Experts of a small language model: a variant of SOAP for the experts.
Below are experts of layer 11 (counted from 0) of a mixture-of-experts language model. Rows are named router (the router's row for the expert), up (a neuron's input weights, with its number) and show model dimensions 0-159. Each number is 500 + 40 x the weight over its row's rms, rounded and kept within 0 to 999. Numbers have three digits each.
After each expert's rows: "comes after" lists some tokens at least twice as common just before its tokens as in all text; "mostly gets" lists some tokens that are sent to it at least half of the time. This comes from a sample of Wikipedia text that the model never trained on. Tokens count by the router's weight.

# expert 38
router:502435507506552468531479457394483547575546495521530537507456529502536466532448478506496515509490566501490554495443437519494494520510520497499508568542523526537576486435450536495490568466439512431568512525480512511473469471462458424486529497526518553569540440516475543532512584452499429452487516521507548565520550511502418399494475500508469505514497527459401495449558511463483532435440633497499517478533468490533517501515479464507505429491538537504417509487442519515458471495484493
up0:538483485579500455442531515425577461588488530554537518459474501455499523511484520505493598519461547559447442530599477527549565478500507478446472457451484512459448624446496459494503528559480535517482498526567532531581527485538551509431517545563477495488448443482515507533492502498481498488450485528466482449486500527483506525556505506523421485596523563494561488510493482471505495452513474530545444539512556443521491530507505498530479516550514524500551515579529430543509533517569448
up1:580504535494507439458483523515463485525541489544554512532505556529471494525565490482514516548505441483512533495507516433484453477510397469430509444534510468407504508503399561486456495496525514534486528501483552496513476564509504494519542497561514579481512521501417526446564554458470486520496485529499486469426497518503498522506557527413594469496464514549477520505548479479481459497565459566459441570436542450503450562550506465549523474585452561505558523493487532453434579520522491
comes after: "\n", "|", " was", " as", " Title", " Year"
mostly gets: " Title", " Preceded", " Season", " became", " Player", " elected"

# expert 37
router:496545485488516492554430440494556475513479500479467424510529552498456611555538476477512516557535527503479413533571484523515474571529546502545527458547492485441507440540520510520494557485475415485489534509524495465539465478559503576392537460482478498470553447481464431538484567513550457452533482508496511478474583528515488436445482480495506517499472513457512460527446491435530534507470504538486453590594424493428476532521539478464516484560515419470454488517495528502532483510439509
up0:481555511487479531587536456497448525429445473483499444490547472555494520408445490416519476476470502483407520453503501484505536514506418468461544505490536469531501554498519468444421519562520513497511414501541516565434503507445520568493563466477539452473487498486496447502479494594499527490467468518484526529556460417520471431500538524524541542472538464509520435444507496554499600523524502408541571433500452430478523510470523472546505560455462497510475467486521505469488477485559517
up1:469523362535434488474422540493469518524480521468554546525561448494599543567482514475466492507492424458504471520551457528499540498478539495543480459458509502548460513542489485439463458469487497501528468483510563467501455463517537494532538492502447482483548537510512409490510484478400497490498563469463481431445508480451592539440446454457517552502509533561533541454458504488515522520523498476474498531559514520416418431521505509450507464481557560498535567488530551521458527444457495
comes after: " a", "-", " of", " as", " with", " an"
mostly gets: " this", " a", " three", " two", " several", " small"

# expert 14
router:408505484456569559503502477541536508522562513436540431420480545536537508529477455508524524552446478463481499517518515533463435474432465529509507487493452563482487495592472525507611463455487492450498490477449514489537516547428455506525490446546520514444464549539459432480475537509476466571499608475537506510504504473474444476533483542561482469557460547424543483533486522476537512451540536528512522437538534530529530509516374414492477536467505508496533531473540497476553459485528474
up0:462539515446511505534477582496438486519574509533504516495506462473510460504534547511490508556521489501448487429493500430485462525568538425423559512539519497478510500522541542531409459574517502531495482467473431554489458503522481488561453527490567524465512509433492490383540527603537518583577495484439527495422543473433448545514490516531535516546471491541454476514449537530511472559491438528524522521563460568464538441489527544495503470473472428514555433521494502496504509457499528
up1:442498484511478508423541509496480571485503477437566475537453466526506545539509497510468505460470528470500554534508626498516481490554487585504489497488511496472538447510471481477487437598509497497505477475509392559480478532545444497526516498489536418447478549567502493503507471452495478508496483415497468539466385460504545467483442523490500443505510503522471523584596552551592496496534502514421563543484487525525477516527522573449528520499497547503446511452463496461533532450479569
comes after: " |", "|", "–", " 0", ".", " 1"
mostly gets: " −", "|---|---|---|---|---|---|", " MF", " FW", " JPL", "|---|---|---|---|"

# expert 56
router:459451532451497507465455451468520479493491528450607530519442528503480482463520520508406514467503548547592576449537505492436530473474449452535492510492435544412550475612509515474436424488517467500504549476603462522533513488428526550504493447556489509516510465478494525479471447520476522500500505510515506521489532492512455475512464458523444425527530499500529520500451410541559491479469468499421527543539484484489452502508415535534534553522466533522616542535550490496470473493515528
up0:479541495486422413496507575571518554511486500502511530525515522451545440529496501542554424516553492517516547603404478523475555522452449501455484514495527525551519447442505442459526368459547481516507512565482513470512484549476496566505540475548470457520528519539503476537479529536480535496495541535506511480456438518518522494498551496495512532457419534439458530510482562545473502567506477538583499481459533477530496545511440522411561469468436490440579487522489472466510524509468563
up1:507537551569511519500563503540498579523553457495509519476539576404566501455494481532500588489528431462466514501484432541536563507610492535480480527464477520500447429498475558449509459488537514476509487532490521463476482532463517495587466491462503528470488439475499464480471556480467543576401564456490503440462485512407560554488481466514468529455492435480490482492459549542547465494463452494491512467398500533516461475475370450513531522497505515467490515484490471458521506516495511
comes after: " (", "(", "19", "–", "born", "18"
mostly gets: " (", "(", "197"

# expert 30
router:453393545475492514533496441504546530451482523450469522504475533454503513470519492538432485449557489481549491452524554485446554447465475514493571499566476491509422448543577584515540567472497515532477498456586533512520499463536496515460506467447471516478546492464456496472476563506519585507430549497416513576520505566501479491534547409518512479490457537535463508544439446492542484560591499521563441480556498525482489472542526460465514541543489476466478565513525490552428491491491470
up0:468494449477554461549547486554523478493422477496479497516531524518488557555501562411449505451416519449545403466436504448520430529527515463462447465552483537465448418550457471530523503421495490489490530442470460485554495460512536539520390480464455433467498451495599527476422510498458508507523532486514507423470469507485511501493428543546458501490524518459513531566491447516492594462520488536462560435498462478442482474561500494543518460492543532497484487508529506528490486482537541
up1:485468426565503440477508563537500520508473502535454549507546519509524506527493526511477555513508500488534520532467497574550590492548508421533543448446461475488493589531441414493498520457452557541508480463586446436470462568519467558522501432415421464494461467479549556488490558543493489465610503582550486522528477513526520490473456482571507581445527486475507522491530508555450470543476437488453503428433513498512509475476525470501510536549575500475511518499514482531474538510511493
comes after: "\n", " \"", " (", "-", "==", "==="
mostly gets: "Al", "Ar", "New", "Ch", "St", "Rep"

# expert 5
router:475455618531468471482532499485514515540542508489495544442549500548458503538516439414570434523513452523547516473531482514484540479509503463511492568476504511552477493475455518498472497429565500554498496507515508485523490456530552484534478532532480520472509510492506485487566467492474506529441625463542483493512534558460448382502455527467489484496497457494469500560434544450517540567463515662473476503585507433535541503511469469496514489451561505554499477531421483543507558522508515
up0:513467505547481468483491484525472516469461490495548551599525464500512551461522544431474545507481455509556538490527484527520502485558521585475518531430505448547531520502478555510446558509492475522437521475509544443435489505564456514485535505478462517631396571539461452490452471447438555499513436459422502491533529511484468498518573519513538524466501571475484544492516461528582515490476520458507417509490537475498436458462563527473535587469540445532509543453455522518518492534435505
up1:480555502566435532549467405498514532488494499459531551526449491506463493490538451479553487538488581436520523501521522580523402464526517497455505543596494506470557505410547473517480505525503542481517527523480550508501529557554551497453475448490439482491485528465496563512525453415474514453497482541535537504426519569536499543455512478516513477490510552471500497466501580493512438478468560446491481524487500440571463505480409439489530510546463501514388425502518460542566466503485550
comes after: "\n", ".", "==", " =", " ==", "==="
mostly gets: " ==", ").", " ===", "\".", "==", ".\""

# expert 62
router:528440495500493510452487466438518529488550505443470532547444444495550516546478486474438469481527494482464479502524527445526459495569472537453560504469519491507537479507586582502554439472508492450541512526481477602529549502495469562530459461512476568460470530514498553525505507540543470521537490498539469489454499570512520469487447512447481508461495539462546553462517541493527432497502509453516571488439509601477545573502515431429525498530436545570474531424485580485581469505409451
up0:513468540486481447462554548429479468512491589450527417436436440516466517512463496469419528475511528500518439505490480498477471464514480482475483535460504553531548528573500417540447484447538529487508473478540499488477510545542540502493496490520526472527477470529450500427471569529484517519538431438466538448494502484486555495599536496465488517608541458447494462486516575486486498582564536598526496576452544494460608515546505506529538512560493471489459459504530458462525475507480540
up1:432484426485488446450485559505443472521475499541524484433524522488462526475483468496470497505518521502554513517493507485612473571531512540496571480462485464529464430453524519526565458535512493573516487544546552574462497420514508545487492511441445524501551477475524555541475495511458533504507475573451525533474476477552534508457459548498605458480492520450491489443519496438479525567485536478509381453512450445476425515477514481457508533539522463566523463487475477584609491518462491
comes after: " ", " |", "°", "|", " Party", " Candidate"
mostly gets: " Democratic", " Republican", " Party", " Conservative", " Votes", " Candidate"

# expert 1
router:473497487423441528558455506544483471504489558469549523491442540543518483488500445580489499512518427543470475466462473498406489458438536529585510521563496479549446478486516482512536542433498566480480493534501504559536500435467532483538476461502450564520413467527451473471564499543552434434533499540514513452526511476427564547495522501520514447517422528479488500530479501448556550476478471436475538521453552460433492521458548443506585506517501471421472532501556424503442516517483491
up0:560488387495449490524517525499489489445487514464556566417478474459519535512452502518533449519465516508504483432406491556487509525464418471516465563523488482485524528533445507470452493515520488532521462501457482536440548489514580477448531579502510527460426475585486494525503541492477497508553444551508498477443445512481494464602534474461516461408476558411578456533445480420499531496498508456458473483442473564413511505509471528533508530498485555484519494482479496501429443474491484
up1:623526498552511534559485502527553492461503545524504473503453469562498537517576508504497478449497470465549538543579501510526534515536576507434451433495477541470446371527506555486428483456515484513490428523499456495534477578499592525470491552535574500525494454524441431499543482511514437505497515443431519514567569436516483522444528562461516458487534554499514521512504517469504554440428553447501449439495473482548517452499537495486540499466482471494476478512505458499458512455471491
comes after: " of", ",", "-", " by", ":", " and"
mostly gets: " U", " Br", " O", " V", " Y", " E"

# expert 9
router:490462449464474510547522450483555518513422530454472554490438418492486459520488567518503524556449464572497442498442498527528477400495534436495499459516447470475406433471495520488489545546494522514484573523509531492486543483464583506452538450552429475471528529459460534359451533510492520500533442426572508512536475444528493547496469517484568479432468517531517518469470552552493471504479500503431516487542430502519606515532531459499485515515508546507555519468461491476470490508479489
up0:487480504561523604427555554477443564455451507460407461473472486478501457470452443538564484447455513493414471532474449480468513491500456509443487460541482519492537498544470490523476521520505467448558538414479469463401435506540480603570487582427506509510501524574473473461518450508545527523476543468474584517528459464499486489509500547477518519493532484509485476477493528539502483512495458548449496496541457461573467472493444529533537453464538483506404522525519532472432486539458515
up1:568496495482508521457535563487511545495449529472504506372540491491464478396436502513519498607494486441426470553442481430482506434513490521523523490506489444478517496412531512535532509517541418492489496552492492456509485510531469528503497440511552476532471525473556509565502445501478543484422406425484512493543443522512500519489454547521545490508498486479533589437539481553471525468567471479487480449523478494556541462485495509558516508547566515524433494453492550582508532475425474
comes after: " on", " |", "On", " On", "|", " Born"
mostly gets: " On", "On", " In", "In", " on", " Born"

# expert 47
router:447485522467517487505480557502419547490450496507490568459492545465506540507407473583516513499497536499520441521419464464589489430541521497436490501538435496510502505467501514591449466500466502491460506457462533493541531471413497546454510496521573438499511509516497427452466557492492466509516550483455499420530525532534479558501531519535497477519481438484484540514520456478493520486478506442573551511473514497439470470515419498379581547542489490509513528610514524428523503480457563
up0:520432511507497493622540450482487438480499476522541529503502491523500563562470492470497399478508448479351503475548521417430530451519488461502463513463546512425458577502499526488479505528550484476502472500434571488528461525452541485502498420594511496468470478501543504482520465452520532508495502463538480534452484484506487495475472535535542460503468496485429460526568467491513455497507462499466467490507510502526510452516449517522456478445462420613384495531492495462537527502540542
up1:500475458505479549599520506508508494575584539452523575525469435512488521583541521564570418479442470514563452525468533513508571501482553488490509542529516448571534504492441424552494551548433552459512510475566513442507545440511484467484558537486479480548503534514523477513532481506474552522470516475451513491453480509454500463484485559485567517506488436480480568533480517491519515441453479503556515429535508482466427455491488525540462563533503484490554407460494479527608497473541486
comes after: " |", "\n", "-", ";", ":", " ("
mostly gets: "″", " ·", " ISBN", " 978", " UTC", "    "

# expert 35
router:508492453439539526456438526538520522514545480509448533508446509487470549548530427417431513481519537497460535551540575523503544476505570500456501496485534454473570545482457498523495501433494501527545473517556484537506500480498472487544505469561527509447469466551583491535516568382469533457506454531500518546555520457480479541390486502481486496452525495515430501592463555505492493406452562454429525469575512451451526535480571464499420504508469426485472488487491509497486533503479523
up0:450469483501481546466517494502497498478504457530429477491547479434536500592460459489599470572478505489488426522511492531423434498393520502497434492507482583485555465533591504482485492492508447435504514428495483517523457512447491493492435503469476421509473547433403479513515530413524523457473459590631486459496547545457475513494470479489496511514486517399543461501428494497481482532480475470495452502457490474504528509484530513514497459466490497503537567553451525465519472468514488
up1:486553468481516545437496532490570588531527487510498483491512520444505463525434552483461462490534552475468539552467468459481538495479516458540506453479419493472468538603490512407505518537447413502521501482423455534537479513509473503494527560489426490481531507551487473537483566446530516496530464526552564566510539482524418461505507508500499499536556441508532547443496482508456503430543514494464561538534468519480470446535578604554532526525562561501464548533492528550482478415491449
comes after: " that", ".", ",", " he", " and", " but"
mostly gets: " they", " would", " They", " took", " could", " it"

# expert 45
router:431470590422491515436516456503508510524504501519517454445505531590489487476525469522500502529530508528564483571487509466468530527484488505421514462514484524501546531487503599421515554512527478478523544469516468500627500470437519522441497546513513569496535510557442478515463454517499432497535494432520492488539414592488488500480564421486443480506553489547526548516453470531523514446478479520461520538554535465480424497606477482520452537413484526446481466534462496480453520497472488
up0:537437478500465491616481480487534455487449547521469505515550456538517542521542491512493477527469435484560491508485496483495604440487545476504515564466508426511421495474450428532525448485481518527459497501545527418433580540452455527507470454403504517463500548518500509409534487572538571448496472542474496493437544502514523503564510529412498459466510520494521490523575448439472502525506494467521459460498539516539516504431498518574554498434457506472582461467456442512516492505507501
up1:477530516516467522486536507514456578515426466438608481485511536475438464456574510465436532474458490576518508504538582500463474409469531488518524519424577515471467509573490448475509535550509521463526537486501461479529454535586462484515512483475461507513544471522537491585516471540465532532513535487542466529603470555447514486517432480422479484544460519470523498555452554477489529536471511473437537546499487486552486547514515572537485491533530527454492536553514463525385494458514457
comes after: " in", ",", "In", " In", " 18", " December"
mostly gets: " century", " Iraq", " India", " Pakistan", " Mexico", " China"

# expert 59
router:470521484513507504478444430484522510543463429554508451407488527441495540470590416462504561474489540434433470509488509452507535554472500492501453509473511537538550510590513475473500473518503519482469493452486445472470527507554503531471519507501492506462455531539569475523516517457510547483524432525498472514491508449436496525464485487515482546502595466536490495601514522476529394518567507587395472460550526483467502484468534575494484437460489459530526556471551454546554500490539414
up0:502483504558567479502506514549560514462438539522499493461509477466577467492467431418506532545544501555434552495478526412457552541487510492550507460500484514461537456531455452488484505482543531514497460569441469609535486507521442492499422535503499562502519517462460404541499488502531535471567491523519463507515597480398487513489566525501453438525518505513468516501523456468551545468500472463530474468597504492515441505506492490524502515537517504468552529522509437571582583461526563
up1:452501484500510461495565508500543555512523445500420543545536466532497544446470451482470564528478462531604502434500584481551543576515482445516390491549544515511512493574476497562477472526418534556508406496436498501491437487502505512508545483459425484527608533467525512439510535504491509483545519495494540538509550494513516539444469476527518486442515555449507506455555514482449500511456466564483504505462585509475472479539524577514491515446446518487531442515571507466545549485482473
comes after: ",", " he", " and", " who", " which", " He"
mostly gets: " who", " they", " had", " have", " They", " has"

# expert 36
router:502452542510486555457499438513537480542455534497488530455567452527505490556506536508540473539527473651482485518510481513516460485537520447472527501482562520448421502492493453449465473494476431517517474435478455451558492546488510450551471507559415533527535503457495518477553477535416485464534530514462500426495506440451465530512435464516457503473539528407461519461410492484499500474541567541466513480434430501524452541499443488475500439553553518547471516579488554488487483517555454
up0:502505452470520542489546456505510476496476381419419515509523502488525521489525504515481462507457531456479497552476518531507514517500441487496409497557509506501401542570522492594525566435472462521456502481503496469456502506500603405451495452531488460483511454398500516480479472495477480543503486538425511505495417513549493518489555540500471497530481549426453505437500511521509437523436491508478549477469630493529548546515477545475521401502525465545549516542513506479475547492493493
up1:505502523497567446496480471504519531517494507468526580471459448504549509499502448486563521471429530564430591571474456495479506511480552457508472519500552363436463475509509448556527544498499496461495447543571476493485512438520523593494463483569447475485528522533554543511489480483434460550534489509561526458542481479509532477551487513516464481447494607524458432526448504537512488535460401526472466495547504539473521497486522495530451507444511479467459445583509518582467449472518499
comes after: "\n", " June", " March", " December", " July", " November"
mostly gets: " September", ".\"", "Scientific", "In", " Website", " October"

# expert 2
router:464521466538485524508491477497484522536589545451517469501484492529548484578449453546473508496495566481493517466518535523533460520484507505481548509463458536446475494547509520499496488441488459521505549503429531442561507605478560456526487470537500518407444496502540479461497503496473475509504570480528478400502520491448456557551458505613562460469508480557592588509578530577460479466499533434464488482462533482595515427548441445523464496487495496573490458525471497501535541485488465
up0:514468514506534471493543460565531491486469496578459566544552534499496550481442515525390527498473536522493457488496455516441399466498503529543545496467570446445510471557582500491516566514569503524575434418542557486512503557459557547490463492488471458500546528519489546548499488408567560428487550569471520479508497439513447479510489528527496541513496478481489455552485563553467569504561493494502498478444553539471492553496558520524509514502446517535545526472559507464564538525521531
up1:530505481464480483532473456468466488519467403516470590491470507417463509488491458518473520481430492463546417549450547470426486483429493491516488513494486486505475528537440501452506588497487559439518548513453514563467484510522478521475546491523550462446577509462453513545377522548456519488524526414449484500585543487436570490492502454499531498459479501467454558518389520419495503473494503465519492493395448508521451483441530526530452495491479488498486554484536491549504461492497539
comes after: " 0", " 6", " |", " 1", "–", "1"
mostly gets: " −", " —;", " 0", " $", " +", " ft"

# expert 63
router:435530418542510507493486457491537493564504436508447502484462480456458571448576438492452582484468456431451467541521560502547471513478556428571431505505560550430541470544470471498493459505573560504490481462503458471485550524513542520456483503498470561446521616507570493536494562503464524502546461489513458504458459504476473618524508454512506486508599467510487499522528572482465439561499468548509451466514517524529492547462518526504485471439512517512528523453548523522536520499537499
up0:458538434560511555531566513482546475532504513541502432494521500523461537524577564478516546517519533487510477501511475430500483498519455546444433511441508511477468502550481426466509436515552529535382451467515544450511476569493524501425529527523517451479555528446496510536489515532496508529447416471521469468505517524460482463468456450461479423523568438500519538490589477585536421493517472559515459456439484534513543537492430544490497455453487558472536507468481574527436529478547521
up1:431537548527482517480409531502474502534479519479581472527519508458487501493424482473510527478474503510437398508535462490529504485497515464531486507484525505522498469491496426514547581478444511476421491480459475570413442426499501464532504474470529573500488539561546398427499427505499480466488520582501434534420495524498466479517522414465551468501564410514497575469542450491474493548495486493520544516485522493492468513493460514487621511526510506477508526512423427529478516438501505
comes after: " to", " and", " not", "'t", " would", " can"
mostly gets: " may", " could", " does", " would", " did", " to"

# expert 4
router:513540581508518549489483552483528521411533528513511407466526539505545548539515512549509514536499565456567504472516547416547525525449469521494560557514479556465473497451517571496507526550491484468509539514538546465550516506512474515527407510557504430468497524507511444483497431537490429571513550491436526439518523483416510455513440535575436455511547461482537556530499525526572459572464507471546511515505469537515512494593422498531448473540507505524485520567550480487518476471550448
up0:557487539512514528478552459486523500546435509439466508539473451494529422441442565441430430490525443449497528513464551588466445454551578445464449482496536531481474437457517471473479483547449502472431468455462477488508481498523479546504450470541461513532455490417503489515510457533518461451508492480448544495515489461509569497508508537526441472449479532472495469455525481473438537494468445429530433440502560409508524531484525435507436606520505498425494478443468490455480523527476494
up1:433479486490381490529476465496507485449482439514507487525494505436450485483464539551559456534528521482447447503551484475502395632526502476444537453513497413571478481482537560518461506543461513608502490517524560461494529505502478482469555479536557491450470418531459516436461510530489496499533502520454406536484424457492565481494517510480473496466529561540488550415508459444536489512511505546491507493498510538532480481493465607522516477580526522488532519530479472471551532495499484
comes after: " |", " (", ".", ",", ":", " 1"
mostly gets: " 0", " −", " $", "197", " 188", " 187"

# expert 16
router:482529547425541456463452562425507487524512472518456552558482411488496510546534488446455457539491489542433516513526478501523417489501476514611528458536429550492495466513482507461481436534443492543541482546498513526545535433458459584512558572416493536543479476484519484514535533436416498496560479551439550508499480435496424427512520545520517501483535510512456454523492549472477545478515519477481493576498466514458517526498557486501478501475524435473466506499490544399519444508460437
up0:504470454492485445572450499493499539529508486426481436544479495462490524454532511483472553463452462503581505440522492445466496541485532551449488501485499527504453549522458449514499552473539467539471459500569514504461534419448440407479458556483525368542459460446520532507496574431467483499503546490470488526538448531481511565503433500471491528516452471427510504399427507519527504450498530506519534468479463459513502526485515491467469547592531473639487529454506478483482487501514508
up1:438524411532432527516554513435496604477514543478515572526509608544539529465580483461548516458470443469495478516456506497447461572532506525506549547485477444508525520517441443477521574526482498567541432541476468508500603545482475501528432529490554525481476478455562590528482534498531547508501487462523492507542431511510492455499493518554477478457563502536501479436488457514468506410454496458458497515472458469453495471522460537452506467459468476544512466545529440441534471480541514
comes after: " in", " of", " the", " for", " to", " with"
mostly gets: " an", " his", " its", " their", " this", "The"

# expert 46
router:494515474562507501510544481420434556524526521506536464547534490502517490493451483558569409494477468488424545526493516484544505510457475453511542447469534481580446445497457510455492496467493435492450462528463472508521537435403502456543523498474585485454472423500478515502563506572522473538565520458546523451540518470474454429496462549574452539512490560474572435516501571555456459495546440536517537429517473510545525460499496487495495509441547552554485508409523476485449506513509486
up0:573517535436495472538513550553484509590539475516537463500472499508469451503466552526520477563538437456449545490560493491496413480470409525521412434477469528490487464461477448521502553511518538485531477567501549457415514529479463494479504517512479511474507468512510467514516557461527558548473525549482506457517533479536482514517569501538583540511381606479467501446451469531510466594493464508546446487508501487495492505527458517482517525502566489447476475421516562397521463488489547
up1:463484536503489471521483451484572461554548502418462523554532479498521492549531548399485496532516442487480511495556516463565482524534555436455539487516494524483473476483523470478503526547534534507461493505532450451522487414473527418530495551512453528540571423445531481485484551504565517475510558554467476472535577409447438485493462436482466450528530463504477491574511602497504561502481467532539540505585527448529463511508546513484489523549529418461474566489498446485525524463489419
comes after: " |", " ", "|", " —", ")", " hold"
mostly gets: " ", "    ", "See", " —;", " Nominated", " |"

# expert 28
router:515436523415560573475515448535503477492489499446442461503509493481482479549524483557501490574440484462588500480423558431503526444426488520524493494505490471482432463442546578478528510568531482523512501515478499499588486464502504581424450478525528568485483524512482504478486462509494476527523469449530566530539489511518468433473485576542446534412476471496541488563478492567484555462451508596535465502475462489542530461560434485518485469516548531525489523612492523476482514511453508
up0:540428492491542458590587511588530526512565451516554458508534405456574505484491479486420534490490477504474535527463532493559553558483489462466477472443538474495440440508460432453485506466527509507421495478451487464531451497553515536521498464489524550560491496451566384550530500503507465580496538546556528476472534476485497469506450523590557524404519492443533497556534528462559497478515516454508580506479489521515500486480476500545532521509475500499472487492564514526499448434532484
up1:517436438463552514473482487427476507630503520488516484562517547465502533499481456463520493468499473492554467399487471469470463508457576517478495515491531511493539474415457468593543527529527487449455484462470511463435500477458573537481490465496517506525478490543481505425522540424443561565485484395563537539585455513493521543500451455532437489466460511509492529469515519502541501536454485519518462539434505470455492443546484532590523520452533547463492532506444475568454542487522518
comes after: "–", "|", ":", "-", "+", "/"
mostly gets: " 2025", " UTC", " pm", " 2026", " 2023", " 2024"

# expert 24
router:512484541471532452536458506424451525527552545509541525510437450622457441515456488469433530535532520538497498575474493568506470486462432514478481441517447491507558448488489595505520543534543471511477599504431504535601451470483531564484514539499433491585524439484462495492458515504463476516527493480492492535460456467484478516542521394496462499426506502470497480495458577498503449441511512507566492519559536554507401483466503521481452501504540464426513491495519513454515502503471524
up0:508571485467475464521522509506505431571506526490583485597596544497439496473463538537505494513462572543431541465476522440506474532460515484522512522456481511474524463543609476524511517516537562496455547475519527540536452532529444529544527449521492513462567503501494495514511463507501486515540481500465526466511408519524453508480486482523410474538500470516479498502494472513509504492494466389465543446510627457502536444487497475503408423544578583494549488481487477485519584538496474
up1:409517478507540457491544516493577554444519501490473448508535460448463484587510476503412547457495539472445458433475453561535534524502484539504489539421515464502480455528543517461524499580532503525563505466507544507490503502430589497460532503489556545516461610538550467429485531531506478543464539430485504560559509480590554476467470546465495554471523505577581441477554504551483532489547487494452479483532436538549482493507513542498509496497489521536497454530482587510462512534478491
comes after: " the", " of", " in", " United", "),", " South"
mostly gets: " British", " South", " Indian", " California", " Canadian", " French"

# expert 33
router:500448571466480524491494480437493424548548416586570531502586471419570579532462528524516489575531507515530529477474538557451497426548488483509476485546513511521538433429432497477471495506450516477468505450542502424521457463525515486483494525496501469550562515427472497475485523538563432447526507551513503474554529525529523478476564500472546467516462481467525527456523455466494497443534512508508528410514470427489436490382479524460545541474516513500475499498431478462475531460513533
up0:521471485495483543486518559472494549452512452500586516462459526484545420553455449488557560517518526507516462488516549511457464446511518553477503520518460500522529550482509558534547569551518575478514489563559413526495488499586527533506470537445505500483520503474480504546524456545458565509404492488422556528533569465562504473510560559443518468514516496458430475556537528496475461444516441490453411514503437476450550567525533523559481493418516567422484490524488511481522529479526518
up1:555404461511531561468503448515494506486447504478573532471427473526504535448447470456487438503526400469495479500477486523501446482447464518463540613521461559461480500516563505569460506510514544515465506497500492516450514551515483490473397524418538525458475506500526492472561510467478503523522515547535470558514526528504498509444522405497492442541494563512495523496509530502486459535478531457528527513527520514522521480456451550484485522489444445393402473546564386467567509484488461
comes after: "\n", ")", "-", ";", "ropoda", " information"
mostly gets: " Preceded", " Title", "Scientific", " Succeeded", " Binomial", " Website"

# expert 3
router:434466538533485492571549489463495545516531452494566554504583453486516499485506520522560551547575528556578478473508487454469524476560438465494541574505569548542519499447534554477480477500437476521547524453476469551512385423450515479518555549545472468498537460500461453514454496525552456433463554455540563463455530493424516502518553433505475445478510489461444542481440454489514441479459504524508515459496514529551458519494515515485509476519522488530506483590474484468548483477591534
up0:485476530496495499522489544474522489537496493508441472542549462582427481499549538482504424540507543547440526504413531464514465561458447434494446471523526482447496534477493532576435531482523464539484508492509539516539530480575484470475473539482564500527465505546432535509479460518518392443546536538429442551459488500488467562414531531456499470470435495557488484444524481577532442594487532474492512467522536466563507525501478427440514526540558471538449449454458514473504536525445482
up1:476457567510528486539511467488529511485435428553475435523517576580507404487501452473475544503554478451437470596587428506552515516455504441457429525469554485490526503505449539490495521531543546575511548547582550503506480502450491564472502486498449479568552496514470524510519478507405534501475491481530525498493525492506459455484474468448515552440563563513481453494545518508494580526529511504530431513520523534450437513575520478479465462481521493612466477480491529474515467539524521
comes after: "\n", ")", " information", " also", "==", "E"
mostly gets: " ===", " ==", "\n ", "\n", "==", "\n\n"

# expert 61
router:464484544460603519473542434463460432510523454529533457485499499461579536484464486531517524482510571420468447492458461540446487503567533532537533481557472531463555490567527491495469458480515487504458444417513482450462541539472519448492547508427522556425493548476514434481558506489485519509472462457515557490500504493465522464577448525500444424465561486556506459491483504457498446502514489433487483492576470440464505511499487589554607512498483484559489544459506530536545474482547553
up0:548487473550437476517473501505502485511557475513539453498497503493454468454434364512520453463420494510553550539483508539533507443487528538442490510454438418500464510561505453490481452542525474480530526548564466484515530561495501518535458510575498558547534494544542451462461468505499424522499502430438456516559529566518444524494522402506514498501486484498509464561475519475473479522452489473473497463503432507526483487484583495563552510449547557518544532568467502426465449460482402
up1:486499492503489476520399487503535474494428492479482537453428541540489510419546529468489530506474467513481500523465458485487514479569559575531464515524455523534518516489552527443465494492493595500474422563550502502481431500498488476536423586442530425511484501516499514485497485463444589531527491511542507545508415537483548519456440547493483484604515609470492544541552470460483452531488495553536474501504437461479468515514510507482484424486411494529442454483507593547453494524518524
comes after: "-", " was", " (", "|", " were", " is"
mostly gets: " c", " st", " Votes", " MPC", " ent", " born"